Weights of a small mixture-of-experts language model, trained from scratch on English Wikipedia.
Experts: 4 picks a token, a shared expert of 128 neurons.
Training: 614M tokens, 9369 steps.
Below are experts of layer 2 (counted from 0) of a mixture-of-experts language model. Rows are named router (the router's row for the expert), up (a neuron's input weights, with its number) and show model dimensions 0-255. Each number is 500 + 25 x the weight over its row's rms, rounded and kept within 0 to 999. Numbers have three digits each.
After each expert's rows: "gets" lists some tokens that make up at least twice as much of what it gets as of all text; "mostly gets" lists some tokens that are sent to it at least half of the time. This comes from a sample of Wikipedia text that the model never trained on. Tokens count by the router's weight.

# expert 79
router:469504472478503544463538432488526502537525488481522450530526499446469514495475508540452513468514506520458516527521517480506480494511503506522468506555483470484478516498489499529546485510442524510513491466510503473498477477483482482524504524501492509442486498488531534448483541485491556519533524468509470487523493541498505461509457491503503472484470522504528530447491504507521498511492484507470531477477497484539464493514521472489497518509464469477516509478467497495492537498450497494530506470519504493521539478511500450455438549506466525523507487506479515528503519436497526459519520471474484510507492492528537506526496511495520497492493488511528494520491484539510509465487539544495520488510498505510524536503491521522525491561534495466498475515504530463504526465485491
up0:511483506506498538510475489511533497502491487452511460517522494456494486508497498522475514463471485526483517497497576485525497506485502487465512530519554484513489489503521486527503455464497519514459494472498488509477441505449521481489531491511513468496488489515541521500480439529472510524532496508471514500505462508489468443493497467510483512496487517512498510459467483544489525513509522502460503481461486487512487500516494510453492490527529533507482497468525493479447518511458505457513472496517474527472515465473519509494510496518464503518515508505524515553532508450504483455515506508538488521540523505523530516523547502496469552501522472487516543527526490501488498448506521534500529473478484510453526503514519405488455504520539527483512538511520525538548500495523503
up1:503511467506517531470518488497527485562533498486523488494499470436489519508519485506462533476508542485483505526481530471447491538470481515540448567526537479488504496482547510518491472484476539499505458484494492472486453501485502535496540523503496494478496503508547514475551499483510523525519537496518499492528485508500515455489503459510469518517471487532487507472502474540520559497507493498495503480477501508489484510535503511494471506509466469476494509496524473475496539498468494491506517469508493501517527526475497444464458486541468490528527479544466514516507514454485522431499516521484485514508525522468532534515493527480503497514491473494512485527504501461471485463490553566486531486549479487496526512502507440511498486524518503480469512531507522488524488478442517
up2:522485510498479537514509454468503520487520465534506471511521446494536500470510505499505481466525546524518509508511516478487475509508470512531449483517497482522518473488521545515506498510507482480505439516469513470523540495509501541480527523540500496475524511489506508455454522506524480504467568463512486520475495477516494501544481502516465525507411489507517530498492470472512544469537512477495507434504491507496515505501509537470485515528508501441502524532482523553514560501479511478532489479487518516566489516502513438477484499524503491513482494477482489486532484471502473450480507491477479523526553498510485509502516550502463494534500468498503508540514515517469482480493540541479485495532495504529501473526507481524518514536512525495469521537538516494497485466473505
up3:466477524504481532515519495460433502472488503511520512515511508464526510472469483477492506549487525476504521476500466481498471535482503509553436446535481515485531538465499488544440521495513529527514482475494524482527478532517500482519477491474509473473506466471495511483503547508549498461495490514480490480454501516489478512526539500550491479511525511492495481507505521497472522524541497498474472480511498517506461514509527485522520516492506496564497493492494517535508537479502512463535482485505512461515464548488464438497576481505558544501485479513474487463484505520529458503489490486467483506526533492497486491498540458528530468511540487504481460493530470497495478503516507491502482497547523488502503481523477502508516515520517485500493531551485488440524480511461506
up4:509486495497488537478519471498502474540506489491490498480511473443497511493549475520476529460547579469478495545494551472497507542467529509508489555517499522475499514468574508458524473452484505491492467511494535484466448509485491503516516515487513521482457502501538491495514510515502557501516566476492477500532500511475501465476498449531494505508478487531504495476524461524506539461527516497529490495480520500512485522515505501491508488505440485519505496484527495496461533513435499505514529474554488498519509486507498475459479492528475492509519490511460531523506504466507532445500539504491478498500502500469513531520493505514514486496489487492494529512494504466508472462516528578511526508539488502503489492491476490539527499520500467466463497537485535503529451502468500
up5:483519478513515556498508457465506515567538498500534466516486461435481518467503496521489511482528544470445509531522497492482487533494489521492482555544493483459491539482532515518498493499474521478556456483493510471494500483508479513498524501516495532458496513479530509486520535503501561519497542491496489476497505501510520446529498459497448494488463487536507493499491479477514538495484483479513506483510512500497483529536498513473511485515456442466502531495464464494499538500463490497521506485526502487495490499496488432468502513531499498526477490523468509502487515447488518463494522495495482510515523501488540510511481523458508485526479462504507487521501507485495469477491579560491522526564494464505521480484504463527517483518500488490472490525470533482487497480440524
up6:534504494480512516487505490520492487503531510523525487536487478513538519499487515503488496507504526511518532489496490434472503522481456513543501526531533481505488531488517500531517508438486484502533444488471508499488512478502470518481506494470534471493567460480530465533495499506519479500469506460502524508510498493515508499521496502517447497495422500547502507484461497458480524484490511481487532471512492459493520473532535500488472495508494462510484534553472543496503521516460493489498500511466530508553520559482484420484484490548498467529482489524480515494487485506504488503463516472483502514566523551475503514514514536479552489482510506532518521514487518503521491511472537534512487491509512458497472470513480440452505510528524517487489480530507497474521465443501481
up7:528499485511466536491456509534509483486495440485502499559499486524495520513539491528521526489503506512469519551500525476479470524451498529523498507505524446484459483475553514516494491454441505498519442474483474502495468508497511502486527528483539504505479468465525473472493480526515476492511561489490500497517495499513518451516506469494464482493450503519531549483524484491511538486522508496521476471506489516520497514532519497461519474515491563522495523501499511501500518519466506476482488521515485566584522498510511476475484505514483493534493501501475506505504488476513501456453507500534476510537513497507521498514493476497505491457502500480491557477531502517534473486474579570509489502510504526507469489507511463491525548532525512508482499508500514504516454465530501
gets: " and", " in", " at", " on", " from", " for"
mostly gets: " From", " at", " toward", " (from", " vs.", " At"

# expert 154
router:488488558514471504500473525485476482484522527539507498511525470504502519510513508454543489476516517507516531497498473524505506489486502482544494492517452516520520511527515516460495480568511515486448514448457539506481456556511476529468505549559511486544534567460515491481476511510506499471504485519498486499476485521489502493490502469513505547512526504547510524475468464465467483514528498504485475504478500559473499512516487456468530518435489465492525482488539497490496483508540487489476493482469496512531499491516484536528540516478563467489485505521502518472499509530499492490525498488474496530508511514460491469466494516480530466518480498528485456531513529497476494472528480535497497450524508475483517479506526529511485460446505526519516513525535482461496499503467521
up0:452500546521468470539494497480484516496518550503492507437536484513479499541515519479490536506508502523490523512486515493521489479518505496516526485511476520482524539487472471483528517556449526469497503503470520511455486469495520483492463520470584495488551506488512482472507524477513526471515505508504440506498538499519505504481487515503478533523519505548505538483482485506426473495503507465478499493470506534479493509470486467514525493454502470511465518489518462479508485560565558503478464535504542489507513492484505513520518536487548519485512502524514469489507494474505461479523480478479496505492492505503490494502458517480472485456465439499492464504539534516516480498510531491495484522498530487465476492515547537506474458491496516497506481521477498498502498524440524
up1:433487555507516502504512531523459496507532508491520503509511505493496511528500512487531511501512462512480529493491515487506493494510512505492498481511458536492498500467489474460497540536457536471504544530484535492465487514478513483498461518511507539491518517463530509516504506523532504481494509477491429474488516446509502470496505484574530465512500458513535491504486483491443521498498498498485493444536508571504512527457495485535527494469484464524528489498545489428571480507520506442505515534478494488496510500506495532488511495482527518479516516542532500514499526503494547506558517506467522503480476502479490478528495479466481471506477504502456446504492518504509472534470501470501459490481535528456493492496458487474494494475497477521491514514492491503483517484474563
up2:494514488497514533481512506496463486488542512502503514510476476472548502529486522532524497527480481512484475499507491509533494486521510486497501471487465539494488475521515503525508518535493502508477533455512504536459479533476534502523452509516477522536491521476531514512448526503505466510472476478569486519474484461485532515531496498525556477502493508477509473492551483463507539484538484498478494524564518490498481504554503451480488566472556489492509483515524534484519501474497478476527518491478475510482530469549472547500472479490501464514487486527514520456481516490516534456507537554500489552461519481494500462515486518488512480508498530484485473474532495511503506490508508481498472478474516500493509550488490517531523499478502503490500504531566436434479527486471514
up3:490463521469504519524488489502500497502540536523482540516512490496486505527527514496492506502428491522526519491542487545471487507473549503513496514524502496543546478504491459495516474531507471507427503460461461527482517511534515494502463471486445478511465519466502461475502472534483502538533552482502540472482488535523507521517496472492502523467520525510418492473499518516511525486505482536458555539513504524479491499470510549464490523489501509502505510526495505477473484562522501490523522528519524480464498486509499492516474466505494490500534473522509474469487509477484508526479500482496493471488490500515505526519468491464504498497485493541502535506520494470476463456498477503490464519505461467528508553530532488516521484528468519523455500453490463519519501554500468
up4:462502522519477526501517518488489507464493534465509479509525482506499496538466482495507513464541485521481512475520535516547472492525494516520483549491452488480503471492502508502498533539484471467526532522451475502451479511466482500496477515509561482503522551490539500507524540508502514478506478511505455470472527474499486529525501525517538505526497486503510531495481472515462405512503491497482517516516537531512467512515527468535499493500504499502513512461506471524514497481554531454507464472505535512554512486457427491462523504498535504444465517488525536499525498504531519474523505525498508536489495505488482476455521517469497503484522496516494445479529493527496509515479513472449482493486480541472468504550494548502465503507517478490489515511520477459478530494490496
up5:476501486541506514506491489487492511501541514543459458473499512471484499496495522538492473485480515541479492488475506506518496442504476516473551475442468569496486532540491524497523464497540533512488526456466517531472496561512514494485488515499519524519513538507497495539508522510497453482483507519508508470472487447515518502489516494505497511501530492494466495503530500480468515516505497502513482523532504520530533504472493433516530588466505527539491492528542507478523518513527501510445495474499497454499512472478491529517504471499485498513481510479494463463527556515523511498496518479494494498489502521502476510463489501518484456555480512514498493527560515487483449523485533492501501471516449529491487510490473510546535461467463483488521484478510453490530475524500532
up6:503486531516485513506461465469543504508516529510480482480518483516483515553521520429494530499526535511520511514464510520514461504493532503525502513479495505517498489478495498497510525532496479479488486491449480474524484504503476469522529487503534507491512472513459490469468527495519487460528489560480470532485485523493498485422513487470449519493518542535539516511492494511427511497515545497465513579481507495498513490516482502508544469485485478480481487481487510551444531521534531521459501521475524515489521490496536528539529545485560492460510512503504441500504482497518476446508475492494506486533471509505495512489503517502506467486491496499515481484525508481495458536511508491483482537524469459519474504493552484513495460497478547526524518496482482490506499530443496
up7:479482504528495455512529517538497494457501530519488509497488481462504536514471522536524486511517463575524488511487501535523519466508501483499500460497451589482496504503498513526508494494481511478488558510480515519424504533480526490487481508511502517515550544488562520518520544527477501464480496498524469484449511446501504502536466497534532507534510447489514488469523493455451475515489479480472499476521507512506532541517494455464530530480534473510505518493489508459521517514510513457456475505447502458480509487462494564502487506476493499461491497483539493469518527500524503463508512476476505527491496499503454464487486510512500500526477514502464457506546532511522503490512507501511515481471515507459499502495490525522512486490520494484492512504525474474510509514481533
gets: " =", " song", " film", " car", " football", " band"
mostly gets: " band", " song", " artist", " football", " car", " track"

# expert 125
router:488480475469495466512498465493477467494498507464489537512503473461504523497501495511512515529520492511509498539526521519478560473498488514478469550490487491466504539469457495500554491511505518491470489496544531507491484477499484525512522540481456514470500524500470497494496510492548503501524543538492445525506478490495495491461489548490533497508505534496493501530505493510530535484511491525519493485457535495470488469471470534530465522507489475480517474545492502508444468529463493538506513495464478455473478490519486518523491497494477533515548515506470489525505516468462509464510542540467480462540483476487489538476466553480536491487466439506511509543482516549472468476477516545473471521514506473560466475482491524511499482498469510529486512508485542463531499497472510
up0:526495483498504469480516468504450483503476522472495501510513490444496494469477492508553459472508537539481480516496520495532541483516495512489515570491510517453475508511471510482519503438545513453455519513500525479509505568531497525527486509484480474436517489463517474482508527474493546557483522514458477501504496481515518463475502477485479501542501520517484455552491573512508513508500476511461519509513479507469487514497487529500495489506481499452538497498483497492466495506448507518467493485475519503529506479478511491500493533535517522516512504510505515531536487490512497501501494544489514491540512494509535514490502502527470522532578523487475486516479497500467468513489501575511503536502447480534466493489490499468516476511479499504480508440509484503541477474505512
up1:546489502491488469476494508534534520513449517447502537497540493463536512504466443495464490519511497532520496532494524505519482500489517515498506509506534465462474511488451501509473490499499520490467508490519530539503492468519465523474513527479422478482447519457477467518491531533502579489473519538452511500527467537503537486481514535511477491523480501542469469528521482534486539493518523485469499488512498489519511517487471561514496500465487510494480445492485509516474483520452472531488477521509515487472518473508510512478513480530517494471544486548492511489524516482498463499488450504495497550520491488515541463520474513517531506511482484497485482492476503543489457510504491526512509503544461471540502467515498516495549463468499457512486497486474483466496515510479501
up2:532476501475513448487474467502477505515506496486499526533493514504466476494519517497513473470469510518477456503478538527515536520515481510459483568470495489452478492473512516481499532460534481439481480508491552458485505541538532533518486507499488460425489465497495472486503498495519520499518527512491506538505489491471512438488493494497472482503464514518490517535519570503516507487499517494435505524516508479495477531506482529516489497519518497452519496509514524522500474488415467507450504506489495473525497487494507529484454519534559502475518486472496470535546498512511489523491507522477515478533517473493476530528506477518482521519546491474489492472457483495508482508498475533506497524509487475524463493475497511542502476518510458505464544457490489505528455514505505
up3:514486472544493484546506533453537486485485506539500494531495510527472472529528535507484497463489539488509500495482526498531486495487535522505474509521493517467514463523534527486511526489491508510535505519499539486492554486517556465510494483543520493465507507514501471461478484464481473484506568440501479517483443534460498496513455497517459492484475539522530520529518569499461462500524483531525514497488470498507469496521505474499479503519518498455465497490464490533503506473530463509458502487513468479504494472535475519507506541514541521484531476491474466536528513535522515477518514482478475476461519483510494533526499497508489468484462488505485486505461531452471504496551498538503476479455533473509470513515506544519480493508502549494475551480498496500495516509529524
up4:522541510489495504478523494536556494479474477541486442498481482520479495514497542521513508472513495528492461484511515501540482516477511510457517545550530517526521467493523507513442509490465512517490504492509523516438492488475468465460488478467490467467488518548496502507483452492498500534495497510469492453500467523523501468480507536465506521507475468549525468507504535532495473507486492516499507519484505526537510497529503511511493457468515541485539497477462496488451508445485512458476454500491504501473579464472493486505485471472500503457541501529537494499521470490505492508504479474500522542507528501517514531531541504502471543481486486510536462461518502525499489522518495455496530509492478478486529490513520475515528489456534470500529531482447491532498505488503469
up5:530471495459497469520483508507534502483475524483506470526516533463550510483486454484487524469533513555470490524522495512498450515491526530483484483488475479411505496491531536481478512478536544468513512554477484516473561514528550491490517500495495500470482513496472460463520531493472545503471510504504474511472495508464504497488515523534478510514523553538474510513457474493476528492532510492485522539496495470514487539496483496488522474483518492506509484473488530514500471471449487533491491499478472460498480515521486501502537500568554506454490551484517468535495500508531484533523487511476485504512462486481509499517486497512506483477463499458481520474501499487486479504506501507490469488531502532515490449516475511550478476554512499480495543525480486551489516470471486
up6:479509473502501509497489493512515497530479509492539514504513483481479518520497455499503499544500504501512500515530522473479535518528494503542519529528507472531479526478464498563503494542492455524489494448494491479503495429461465568486504529453515471493523507506519512527490523510529532480502537545432485491520498522512503517487451539454519507511468511516497499504501468496550489498495523475493502500475471503499535484482479563559499511506519503468484463524509468515482507492497484512500526529491523494471530489510501469497500515501499523527493524519466507494521469494506517486516454542491513476566490504500486456486483516481507501465534468505497527517449479575488509465458511525463488561509463468523502499553531487497507453473481509471497483515502551519519507525478496
up7:491499494468456486488497467515496502542511491450528518490537494465537491482513467492497507536507492574509527559514549507507517525482519505531538532504505479480501530465463520527494491498514458479509516484481461473513532460510493483500509555439478510530489507474494482525466493533530524507492502541459492529536508532496517512477530545506527515485470525514495516485521466484517510452523535480463531494487482484515520497482464525516480535511475522529465463508503515517420480501475525503494534483496512477482493499494498481495488520520500508505480501528492487518504520475465475499478472505477498482550425457487522479498471506500553534465529488473546495462487502533505471480498497508509493556548460486508480461534525496505506467478466494490481473514514464474515502496524525
gets: " and", " information", " ==", "===", " ===", " |"
mostly gets: " ==", " ===", " information", " government", "|---|---|---|---|", "|---|---|---|"

# expert 112
router:485483526541500464482466498495484484440497535521527536488457497566500531521501459508475490458448500498515517494468549516507519476455509505488511528484506482489535503444513514502497479498501475530528521491490530496517468536510514509467466494492473504494523484516489490532524470484514519493519531534492489511483510527505485518475513485485493446476474523492502466517526543501528500490466508547496491499471478505459485467502427528522456488510479492518492509504498497508490466536534476480500482533499448527536486527524516508520505452492476516499517464483491494495482477528474454545490516482464494468473512525529467544500530528484558467543488525517457527476482490469539510537458502486520507503491518499490480526513519458531489534512462499513532521516474473512535434517515516
up0:484517537536526505509467520476449473485487526493547526471508497500479525526510513467527480486502509553531501482527461492506450541508493484578525491509498504498495493467544460516491480476492539512503498520466533504476510474484497530479519491506448490519514445541471510499528497514492514521509451516483522468486484516481522537474511519443496509486544467522544468517524526498503502501526510487525521518491482484475521503487471528500517451460512490462518520483463506478478544494523495495502515517562493504484540495475484478531517512504501488467468478452503471518466495509476517540503462481502502523501540472469544503509533529472491492514504535477522504520536462495531508509477484469475533476561504483508488490505540499536518505530471542486483555482457486521533494467512469
up1:494518460499500463504442458512499516508473508515522497512499497537504494500459451523507512457483499540490474495500506486559528465482507506493548527536566443468465551489472489540530520515506472482514522478515480482511471511479526455447491502517505514455491516481446459507483510501496494501507501498451508444513542508555497533563539500467498477489533504516506508478495506493506519489457519497485512496490517495483497530513461495551495480505515498528471522503452493533502479529503517485491503521515485490486483490504490495492475461474484517524494481508529521484542517461538467515491520457503519512461489478555480468537526488532526487514523524493432489462514491516493532536490469480476524521497511529464478516513481488473491532476474482524522525531513473526481488499538501
up2:472492465525499528475531490496502502509481513468458454520510508522505473506512497500494524493502465494474573468500477519467499467486461526455497518520511490468523524473491540469557464512525505530488494481475474457483496477486445498491490492468493533479559582452523529512474485522438554484521523517515493494457527523498499526525461467491533541502498501463508480507528475488499437526519501505499499521545477502489531488498464505461512544505477511481466514476463534516464508524540491511509501491488497492510467488542504507512503510491474465512520495530482484514486521496520506510476484491484485438503523479540500530477469522484483479486562509513507491465486516472514524496471488520532521523503476521479470505526521510494466489559492478507514486499493477496472497554521506
up3:477503508518488502488446440508492487519489491507537470498497486534491509471466436539504514491481495533485473539435497477560490453493509467488506485553543471503468524506477537546491517491523467482527480485490498484517482506519564487475460488506492480483517486474487473524510499529502500508513497488484506474514524510520475510522527486497531515475462509520506499477457536515492512501507536531482510466493498484461513516520484500497485521484493491473518509508519488496517469541542517485523487539528507519530497448488491503439464496520493496530524484496535484478492502516515474537495499478483479574517466492498501480496539488490497476497476522510463486460527447539500549533498516458495507517504517559491480523520481520505430472528520486522454522510469509557478516529505469
up4:528485489518496492522473541525485499507501522469490520494492484506471494495563513496510449519494532510485519522460493518442509476470495468461512516469451548491473486446502540462499517498535502476488532522519489529511509492475468516536480496468487465520494467520518500515522536470491467481490517519514506470516484475496515492488513508496482501529534479525491482511527497480478506442489510513527473518566490469475511516528475464491485498509478489471461526503507486476550518447511539541476498515501477508471470507517504503534520496479568489463517476420471473548492552536540502538494486550498490511489520491477487479502559511498548487517501503521507529444445496504476508517489485470511509521494498481527494502464516516503491484474473474512473495546469486520494454508504519
up5:470512520472480491508488489513515494474542486498522506486509519495552544505482478512478548505500491490520536493473466467483502503476468441450551496544554505516516483497459496507516475503460514507520455513484478525528504486548517498479507511512474501517489516555447469492500513494522464467535485494519507512512534524509491507483520485538516506484472489503510496467458491470500551457443492503456485507452485497510512483542515558525499486497538501489541489531510471486507486529541465499522523482491501460508502496496513518523532482548510536558494515523497541509511539475476479461503508521503488442501463531485483499530508528505520486496502508512499496539533537510479511511481547431515502478506484479455540489494553467480502492494479508486526497546506521490456527471502491
up6:486497454529482466498460457493454516506498501498499503487525485534494480500453431537473501461515493516461476540473514488591524469507492519515533537555534465505466506485478505524493495530528516524551540496483478466518482514488520484477489528516478503471551501498503482482482487501502507471507496492442519458568490545530492542535533485477483521519502516500527519490489511501529519485412537494488528499493476504459503533483492523524457504487489510511491525511506518499520481544518492495485497538477503532516517492508490534455455446546516509509519505507514532506519495493512481538521505487514539512508518502506480479508504520521523512492499501488488508478521460546492516520497488471473528540522487535489471508491493549489470507474498465530501537533519497501470487518485486
up7:482476481488507517457483437521471528503471514498559463476497504490538504497464451542492506439514533522499480497507537477540488474488483489510507510524538431470474538515477525569535488507518493498529528468475486478495496550526512477484480520515489519476469477445460499498515482512527504510514520455443552517491508555507480539519498458482517500486489546497498484486478526496505512517486529498507556456496486503464502507559481514496463522504489497478494488500493488484510480548518510472499496479493505542561521454475481505474504521532476526528483498499511530501564463491488473499489490482495496519501507514518498515485555497495483500496517504495467512494487463539501545547459540507500532520508491521464483512505491498523477513520490490511502491519468503548498479483484492
gets: "==", "===", " |", " ==", " ===", "s=="
mostly gets: "==", " ==", " ===", "===", "====", "s=="

# expert 83
router:505503469498438487514488517465561515482536449532451498509499490516497500521514533500482531498465536511492512496507526514517488492468511486458459482523522508547483493486502487510506485499497504532488505472532460491490475535488451569468471463545472528511472477505513529522490515500512452522515559505531496510479490524493473470495494466500533514486486488480507487516527543531472509517461449512470504478478479519509516461519496537477453487509488501439504488488527495502498473480538480475534532483511474521511467524527525499524497456460491520473505465523520478493492486516472471485519485452507509459508491503490492509508483504493488525478521505486489547520484513480505491463489506491525502468521521473399525521499539483498533534466496531506489478501518569529482509508537501
up0:533498490521494504494515486498480530494508506481490489506548500484501479537482488483461508490525469513482477509455457473549502494538485542481490495507519514504512541509481486527523505510467523482454547453454504461459506499504524482520536513500525477509519499500462508488501520499474517464494484491486482526514538498506509529553518486497499492525528507518521519495477464525481518498479477440522542480491477510481475541480518503529474496506510469538474504473476466528476517567465504506489461569540555482492494517450505481472474498535503526487535514523559505506526522483512513508475512545482556511449460483515499461489520490518527545483525488527497501479514448519471522524496488510502506499469511559472468468483440499530468485478512486502465529478498468506479512483481517
up1:481546522510494477514494516478516520505498488473535462522512521520483511496466534476478523512512442542456503469472517474480543479508519516509482471512495485523481542481466495527524481498514517537502509494526519524507502501485517551530520507494505540492498511488492519484539503500541508525538463513493508474521477490487514503449540480494531478510478500540454501463529512545488521492498515503495516506479534512507534511485456473469455476484521450471478476467519450549487518576549513465520504511560504513522515485462484535481492489491471506476498478530512483509506498456551530501523468468492547503496475455546511529506463523488515534488500497493447501499520507505478516473475514494531494462481544484467489515480523488468517481555502534481503466449487492502490459486481489
up2:497474509516473515532551523532506507502492520482509497507517500462512468473482465489473508514464520513564508506504481539517505544487505458472519469532512504503526520478483506540546512471486487494517513492502520478485517507506524527501472452507427526489514514482485504504523501500494478516501516546534515526471491502508498533512487493521483492586493472509484461497512547484530489496505510503498486512509518476513462529555511514466502527536535468489511495522502517458520465453527459481499532508508500526488432464485526548529507497476518523482504492519501479465509486510450478538507479439487501493507480477477463507520460487506512477491467487506483503524469499502522534506482505438519485509485542481447485499483461528459473517484453498538502517490460510542497500572504512
up3:508501488480494473524504515441487480467504511480490497535493516488488513548495496495482496516484525506504515559460506501524509481477475507470466461540459512534491519519511510488538496506510464544514493506480451483480502537514501533466459481500477466523557524484474519530459537510515494515524505539579467493486497460475443496519488505492487483484516475448551480499495510507502463517515513518486524473499511489541514539473506486511532509516509509494499502493506475490471494500539469525476560503507473514496492511477493520518500473505499530499544485482552519508489493484487519527519473484458504512448472462509492498505503499499514529483512524478467510498486490495469526463481528459504483494481543470458521516460456495506455439511478534582480499518492552494491517549525502
up4:481492491515485483528504485470497521541521554521448502522513448508518521556523486462563507481505580541514485515532459509481529473517509536474488488502516544545505468488548504462485507490506506537501488496489441464498502484520481537526506509469439530486472550485495473511537531480522475498505504484488512496486501494505476511544495509509493514535480505495482468526492511551496475502515496501495543522522452491509486523498513524502512509486497499491521499480484485467555476478485492513479530531488483476486513526478503497552486467479470510497496483519542525507503538539505472517522543473525482481499516506503495535468492493496492508462521489508474497495470518441497516447502523514508516523513459491453531480462480495502486514496487478538499545540483531474494505545536560
up5:541524487518465458504496503527488515515453516481515500503493526505480536512457501513457488508509476531525480504537492462488490534488514485466464505528529464514474471500554481526517503481487544484492547494501484502459506501474534546472518481457501509493544468475466505518488514499531520517514498535518495494505476496511487546476501504437529490481522488517479504478532543506514546510500537503502543525489473510514485493495469516474451513499497438510529520484511456524505504525481491462501460512595497496499459521513474498497456556495498506456460469544512502498505531475480521537522502493500508553489539473542504486537530500544519484522494512508454509479486500509532516484474465511497512479472552476464494509501511458472493506494501509481482479502458494458493464502512520
up6:503510489541494483482477552512522525469504510513502533532511556493438512497459517503512483525479488565502471495497520491513498534498503509477503496509521493511478487501523550485518490494529499524554501447489473518474485497494484532489505445496497514530537485478462482548518531527518451461507493504576503500496502489479511508481505505487525476549507468493485470498540531494539535509493499516504516511499520509553482501527473504469493471499481481464488502485532467456511485519542510509479490541535518514489502525502508477485491491495491471424494479508532507499479503493523536545503500510464535517494507435520530452506494466492507500536521514480411507483462530479485505483519507504494457499471528480457487496502494510459487489482478509496474443476470500469484507545532494
up7:517475507552465487490529540472523489483453529520456537512472517512502491482476499490487510501470482515544495516512510497507493470515500490487484504527500486498487498522497501485496475478529469509479525508512467494492497473477463507493541431476546453507515474478476517499483533491505507526501524513572505497462502445507479474469526527478485485500506521466525499484528525501472509502501512513523527528531495514507467483506492520491471544503474479504491492465526501518491489544519568524481495560527517475494507545536531489477516493462500479501480503482515510543481515440495515514480492545466525519470442465502500512499510475516499540490460535540467463511503518453484504491526454499504510524452523485436529532466501504490471509519511495515488479428470542474482528533532504
gets: "i", "a", "u", "ah", " to", "er"
mostly gets: "ș", "ti", "ski", "Z", "EX", "zi"

# expert 61
router:496496520508506474486495462481520474523499497498496464517480478504468480501561467534497475478502496506517522516530534501496485493481508537476471527508514474484467515464514484504545481479502482510488538507527502504545489479475509467543513503475505482423514462477503534527527504462503527486500477516511440466493539491518512436491494536496494458471504508497508473454455516456495459473458476525491508488510466487525488502472510459501522457488478503478526539459473510541489505501471486529520525500485507535497500501460501501497502529473501492485515504468492491545492470457513473497486512461490506490563493460546563481502533469532475476541518540514514538515477496488510513487498524482510497498521493534503531493504501534514521537526543520438541513496473477529530456504539499
up0:486509512523501482478482490525514491545484516522506428497474513557499470519553509540466468447518491517507493523515502464491491464472512481467469494499476494506445506487501495512482498513465498476517557508478475501478542525506507497501520503554498489471538501453528498502542539495483525467482471527522500521500525463531487461535475513485528502537498475493493479484493481493460479556510477514521512468518484476532488544523560488530498487479524458479480503534520494500510482486526484491519516520423505507537455484510513449496518499529523505479509481473545529494492478489498476516494508469492504478522547523510515482484531477460517503478498531500490524476459545469463524493514508467483469527512470539481520476480533492518492506527518501474514467492490511504534501540438535
up1:487504523523544507513486513524509501488515519543471464526475477514480502486552502526491469454519510481496509520486503459504494486500508522454498550483531487487462560465497460486493488522503508508512503538502468510490491534514507493514548462485507478474537479468497497543512498490544508506518478549498492451476542461562491451490524495475473498507529456485507454480501521454473490502466497476481483495487522507514504540493478476521500465497509471506489568503491495490468506479471470514477496496518492513508469525485550456523515471457512484460501497472535487519506460510490483523484505510520507477563498476521559496511526487466507485545510531539468514498483496452458514504510493462527523492522522493476544470470541493497536460457459498484540482506480505546504490509494511
up2:472511527513502478486517526537481458528520482501497436488483479507501468493518475528519513485524509480465499516470497494514491541495504528496526488488477506480481528458508477483499527524518521496508488533509492521436496531502516517506489491524531524468461481502506518559483525465531530512548465556488457457460527515532529464469499483490494494485554485492491491486533543454482512511485504519487468514487536504494490551489505500478552474514473526504517512489503461473497498486469499530481518501535514500483468490495510478494538508563514518512451511463463542495524460492483474485484491488520510502542479453515520443530514433492532485529493534518471545480487478482491524518498568484527481516521528531483502454472504524506500466481505524502523500475486496492478504532534534
up3:514517529463509497503478452478476501481523512513505474554498458517521506445547508535492495490500502488505502518488494467526510491520474506536477515505530455480505526499473458522510490500493543499508550523458483519526480477507513531473512497489506439475500489453483488503483499487501543504459475548507514503490497510549484499467520467481500508497505516490529561524509502462446487484495462508480519505494502504476469514526490493547474485508515464526495531483478495542517486488497493532514486461537506523490467469503486461521489520473506508512504502476508518492503485531509479546460459509539518500533457521504578491542513482482508516529500527503558453495503429520433505527481500514519544506524501516481557482513490527485525479508500512492539555499463490544502485499496521
up4:520517552498503449504498524456508479469490487510488482528495432509460491488538476518479492488485529500534524487498470463531499508510510533496491542515523462448496519446493447478470499536501489497519561526487489524484494522495534483483504491501534450484518498471444492537528496489504445508536479524509512459445512471526467475483525560521469496483508484533503487510508487498483446495490510497474490526479474514446512489487479532517500509500518531490501531518480486470494509511519491514489504524472515513518456511490481470529506488476524468523491499475516474491507490514485448535481505508504519504548522490496545442502536486454456506537508523519514523500490488467483515504499547475523505548530488461471560470503503510514511495489523518469546510503491468511462483514513544
up5:517489525511514485507502466527487491510498473498498480468504453476494480469538445541514478463465529490534487531513474518544478545513468500533502478496489479484463514463480543475518485502522494519493501503486433516474477519504504544529504504488524505499488468501478500512458513492492539435487484467465502524452548502515476481510507476487471490517521505462454492512510485468500492502488492505529520476547508514504450571493548493504496475553496522445532524486495482507485487490532532515535487492480493515520462471469509494486490517499496516500494524483484513509469428512540510491481474491530486507561489511539510477487527498476471490519462527500523517473504483482488489477522501493486495544505451539498499485527515526488483471506530503497525560513486454568520500550502508
up6:496487532523510502488536561476475515478519512446496508445491519469500486480542536483504512535498532541489499532498468524475459540460490481519481494465512478528534505510544498517492470519536517485534494511547535505487518469494522463529490495447468551508484508505442487531512497498496470503448485552519493504493483465469504474508501530510503503518487474526457492515509496483470496523534496492482479554513490497485513526482492491494532513480537476519528480569504493509509484512472524509525498502506502537463522516497497495517492493510497496493488527471518476514496485501475488485447511484537474487462504542480514522494497496510457473551476499492485531512488488512483489526528456537481486537527542524504465438493448497554497494521492534468494481494431489486497442533484503
up7:506508526489542490530481415511481475471504498529482472513521437501525486489522447508488482508502491497508480522543464444504512548524462527523495501490532477476492532460474491525508561505488493522488580527499458493495459510512504523489510518488538457477519498445499483509479514493502519511492469492499517459462479505571498488515519465490465508498523488508494482529530491468498484435502481511514545475479485503466505477480483504543474493522544490516471549500493517505510503484493495508503484470506494488503516489512527457503469509481474470498522469499504511501518474535530432548480493497481479522534481493492526491521514489471493501512470498517526461518518465475447527509507516496500527514529457493465509483498526492458547504476487487486513535470481485549513491471518504
gets: " for", " at", " on", " in", " from", " during"
mostly gets: " during", " using", " called", " During", "During", " From"